Below are experts of layer 13 (counted from 0) of a mixture-of-experts language model. Rows are named gate (a neuron's input weights, with its number), up (a neuron's input weights, with its number), down (a neuron's output weights, with its number) and show model dimensions 0-255. Each number is 500 + 40 x the weight over its row's rms, rounded and kept within 0 to 999. Numbers have three digits each.
Before each expert's rows: "comes after" lists some tokens at least twice as common just before its tokens as in all text; "raises" lists some tokens whose logits its average output raises strongly, later layers aside. This comes from a sample of Wikipedia text that the model never trained on. Tokens count by the router's weight.

# expert 90
comes after: " of", " in", " to", " the", " by", "."
raises: " ", " L", " S", " D", " A", " B"
gate0:513432561477436527484466418478445558538551423514488519509455463557519535499529508451473566520437508525483543561529576510517512473526466449489475515536548543488484464519487518517491530526478503478546496458588566521506514530472473468515478432536513568533554511528506528495523578515477472486452501496512520442508461531448463507523491454503405535424439457466606552440551473496483528522478552493439458484546475464635464509583489509497480478448519564432486427483509509487534542555532550522478471410553448567498493462498513497538541492496512517506423516519469529496482539477562529484524503545505545462481562514465483493477511421491485528532551518534462497522524544461558481465477458458489523514558494579470446551495493561507567427469541599539459476506478435431510435510466484
up0:548507495540521546500582542474553485527513466550567522492541497494497456527432439571488438535512475473548485476570472539499488587531493513457496484436467482557475480478542484505517488415561478491523524515508418523484507540555568505509587560509535547523420536507480494434422535502461456477420472494505438494493437488548522468492493489547492461530507480516489474544568538543458473495518486465498543451457504460529496487508495532539471527531529419561537527496474440410434487497530470444421509513469531513483496525463400513546469423494553476493466431456483518543511553496534582520483531504477441499496500576512540540547451498480505440519468518394521459507501492503533502395481485589497490509448433437522545530484509503522405510496472454472589571512485489558466508568508470
down0:511440433444569538443482522532479524516499489484510441421583473471532496486508618488529456470540548493490493512484520485516430466514489504486479541499611479475470523465454472507493502448511589429517538439507541542518507488489521528457467468471472428422510486514510491501514484444539520501482444551449490462461530503520570543502531445463518518437523441554579524534478547439380524422527561534526480491484438517440567526486499504593437474412481478506469532444460545513526419543540465476567524534540550533461507461467455541503564502432485508470475464513454498466511487576472511559508494464551546482461553505517472569503484533439472501501482559501548501558412416533467517557481448472459524465507498539439459522509476507535506474495497468512497533518482531507532458492585480

# expert 86
comes after: ",", ".", " where", " and", " but", " he"
raises: " was", " is", " also", ",", " are", " made"
gate0:504430510513518533547513501455531559463577458542568551512494525490466511516515472474439500541561527457520490497472459458501514486502514466563577562472506535521500489477517443514515466440438484455467501485536602472528485438456567575546517537492591444538545555455480505487522488432539514502555530492505573538485452557524556497475491513486537458491530437500458427478501516510440426450528464479541509483529516484469534472575492435522407477507491548491512524507385430526509504487508483444468495459557518573524498516481465483488445519512454438433519478488510552490477423511440446556541460517429501470548565477445516412510547520451536467410544461516481516496461479440549484412478507492483563459490498473546481489489468533587431479549531489470544556579479459519496516518507524
up0:495502532502520489517547495507432509548428585590498537416425463462466538494523466474468415490468439531484561570554528445489463499530478532547478498485535495506447480474446524519556496526509456523525475478464453519522564439529531498472490479527512531437496464501502505493476469529493513426444556476497532499449531435433478536561459491455490509499516506537542574512554471470487508438501453503569460504541495441535518466490526516541474489469534468462448503501509591455450518448495537480465484435534444523542455452493518499510514534472457503535464512440458483485478519533419447426473444497610551540531496523383513551560547452469486574550483542481496504545502497514428542449576494522498499515482502472466448562581470473515555565514412542463516477489496542569513504502382505
down0:475465458540418501519530472530448492498498537494511507575451494567452450468447438490473500530472513513487468471559482544445524511570428480534439516554461540491517558489529568523503578430533530485508505431520554498534546529479480532492499513505448534475540561588488552502562579468515546454473552412398442417544524399517439479479408502478489594521491447475494481475474509554514468452471499550493542581490510501500490487472503544497470491477491437480519499545500544526571440515577410590538450508502504497460498496516515423498473535445519551469525526521554545432520545526520484551522504548494454454471478544527483541522528477449553547549558522493478486573528475506526468455458502471516488538502526434450496502489514446556528454501459502430520493523590454523517522509517495

# expert 45
comes after: " in", " the", " for", " of", " |\n\n", " won"
raises: " U", " ", " I"
gate0:535489476551470511497527532522513437525536473513481488511487530501545545556515492568524514525470496482487492462523540522480502470531507468491539476459433423476503559524479497449484446422491490515558504542482489466479474479509499463438556491530558516499457527440511515482541484498477463562503405523569584519518497506472505495531487532566546463538476433490572516494390515556457485576379445558451470460420519549453498478509488457613533547437556545473469580498533579452487447483504574443481512552429491527544502515500467507482549495532525584504508487592450508531469460474498521513522506500513515464489457500507474543460533523520573467553541486420460475555488561528474490496433503519550529511533573487484501500436502525505466505443485374540508485536545478560486402485490550
up0:514506498490393512497449506541445479505452498453474484471520463429532488520496419508516571533505445582533513453490488480511447527492502497520507578505503499560536482466572530520521521510589513411513468471526442475480483457531424443527450533460473536483515442475530488517518497442517490488432496461432528443495564542467435488545492440539468466518590451521460486513564538457563463549472515506490513436456432518543425478438532518445573490471527453532479515491538446499526440532465473503550522479465485531421527610448480464589547517553512477478482523483523489479476475483532484484400484536420485479448496440491519570475553526479554524507534504619566492424483545526485520489455477494568490517495482497435429516468499529513537464476565490476442513556498525497495555488521474
down0:516498570496522436504558470484427542442560579491496448416547444525493495497477481497508406551526502502472426563420473494523515574527537462516507508548554511562531541454447549548446549529434510468530553467493491483508518505472539506511553511567486480560546551521518441497437558505463521540473530479492486509415434577521483491433500553528541516509489494541534525469598488473484481510513552516469489435558474501446485515485516482533477517465526455512483472496465440517485515463508472480490558532452563531451519435454521543513528479547470534567521528500515555491419488488515490549493499487479505561564531526496479531625518536452523493529578390537478489524513479461520516488472468544481448460464527568427542567542504474453453450429498542474549497476474473561526463522534595

# expert 71
comes after: "\n", " No", ";\n", ")\n", "-", " information"
raises: "-", "|", "==", "201", "In", "202"
gate0:510462540543509563479458485478488530503549449543484403468473480540498512586547472509497558426549535500589454477527503528401497461542456553438489480502525509438425490507512509491544487459546574473515530467519484500513494501472550509468577547435481493566512488468530459507468520459479521526528537558540543557475479442520527505527504512526521433607473498418469566483484516418538539489541501465573548491468508501529564585511523456534457542557557539487507502465444457481466529472499547525409471482462489500528498506543438478489558485598496539515467471527491589513470489562489420547517439494428435521516539458488452506499485504416454467514478481561474505509544475477522422510545471542493548547532573449526554428499506472516465578505516487506487440446458488473530458470529502
up0:571499443470526452442495476576477432400543462521561542452462546453571526480550518493506502472479519541455506495475526538558471471511527519517564472530563582496490534516479444498474427531481446510535475462465503565494506471535491500503524513509447557454486443564490476530646420483427565491521511534559432525508499498518504456512488531513555459469555494564500532547458478457487471466496479568455473491528501517526565433420576507439455492493460519497504486529514482478504521489473612481563470579561536484414496454500533524490478493507532499506507486430516431523542481543532488508459562526454492469475466471426526477471448494452553544463473468489461484463444577481540421529448478495525517474550474529459479497452520474512482517525479540544446432471517400481531553511486513
down0:524493499500516535471532529516481539555531491464585496468475471522472479522447500502478522494570495532532497482487566470492479509537512455508516502472534499489514527510495482525497509506513503470462465466586511523529513469480540550530498522480536506467511503477593520577484491400464519454483498495442445472520494459567506504493540472565494465449525499504419438533516520520391495553542513421551483481583529473469550499456630559424417501463455461482461481465492493541501484519517553536462466478522471466471518448508392455517513566565482477563533515485556528447500571510560467499513413411502482536492467490557588523503496550478533562546492475488522450474478489505549449501554422558482452595434546560514540617470447482512573477506508489422463494479465450509496501548534498

# expert 61
comes after: ",", ".", " his", " which", " The", "'s"
raises: " was", ",", " is", " were", " became", " would"
gate0:499487546561493554482426483486479429479516536485515562472516465515510438506431453432530527448488537543501463489560508523502550500463516476495476534515450575449483512530490520431420529568558451457485498475546484520410450444452496515460455437471504430505576533517603456465462520447560529489473484530531530486500502494536470519521466438502518451561429506425472507500548515562498466474478524410535533511499491452463441491507550515488506609482502481593489487427521529481492461492554475531502524586535539533481532492586521522468432491466517453499563474588513489477501522507495524541532539460559432519564550495599485564448507566546550484492536515433496506516497504508541505523453547489563464499565492447503600522480529468508437517508440511480497546509565465508495517517539488
up0:497461476546553443488504501506511493489503483501510566499539466468475488512573482575477509455475542560572437476492537616531498477496545475532523479526443530527468497530459500530452475472482438417510526473499440532466524509562514557512473472450504393458540474489514510512484522519511523496495470583513489503442559520546457565481522536555520438478484525522458504551469563499485482497489442524478600514511558553562418533535528487476488472464444486517520486464447535452494460450463511518450538532547505456513512554477513506467448551438506488520515503448497516547563616521501526556470468549510437475532513534498377455516378482497462457529508527451482525582517501549574509499521439472498468425488575496459541534417444494458535568486477514462516480524499549483488528513504394
down0:558447444519578531498456481497483487463506493530478489555502537517536403484540463488478525496460505574554490548497458532466503482448475483499434520530510502479506508532435503507478526483425466387436530499533462462431479446527489528501429489502495525451482439499486655604489573488533468436444540561507446570493522532575523595514398507501494488540462562496475460512460491497461473516524551500530508516507541527564490491504487513498544496509507521538538568479445518510572387498557457588522530511564426487526480455537549507478529495499530532506512503498434480534486564448470529490575491454557414532520532504522478457496543425525461522488531490536482518509492524536556478479494438563512494496551492537449500455497472425509504500579518489537543542503522523509575478516540510

# expert 14
comes after: "1", "\n", "2", "3", "0", "4"
raises: "6", "9", "5", "8", "4", "3"
gate0:460466504568449470532534500432511496540505387470528510485483463485501507528488509511511515539480520498545495521525434516516501455497567527568472404554546545469526523474532521479443545509450520551528480503445535513491469496533469478595482482511553540418448518476502549548505482515499425482431524486518514528522465519545546444479535425507486535457525508549493451506501548471532483553482524442482498547433527519511477527529446514511559426451510546503525529511478459481562510479575516520502469461496502527533411539481399535479493499512536395541583535545537489517499473478476640442482566482518585479538568559458521464561519510502569470512519527471412472407479466487479460509550439448482531535549476531540455488528455513516513516511477536406516498598505557507510541539527497
up0:475424582439466533453443580472492491488546553447521521492478586533507496589510572497462541522441453532501490500476483440525588483480482405540529558504484459481576492506485468509545468482590546556459465474603471517418551521442544475435469464493554484471476410441499446558530498473481492478507507501492463512510479528516540538481541548482479514475510485507490439516477442528494475534509524497508523522420522457486527435514467443423411550510443544496522497518521532512460424526489462546509528503532510490436513551507517441483464516509521449545588578513507514447511445526464448512572447445471480507537480522497533476423533513451451465511552507472542460580587503462516431453516474481488528489530434455515538446511483487461582528533545466523469479460470512532466514507481507
down0:403509484400439390551453504463455532573437507480520511450429501573495478499460528520502530515480519467541478541515521568539528538454534494508529470507460481507529479458471569490538487511471516428494481463535486599470492537463459557453416503489505453547491549510534424474516467506501388535480522493484530445557464500552524479465483501439442549464472499477477430564460518570433494451504609516476501494540549530481429579506475536425484448480500502535468512542444524608493442558527531516487501486553509526489516470508472481504540549506501544493518491538497461483474532433493510493469473517521555474527459524527488497545502462554487457527499575489499490460515493532519440482464428523474536630484547489436536506508455582443496460517500502485489485607490523490476525531516531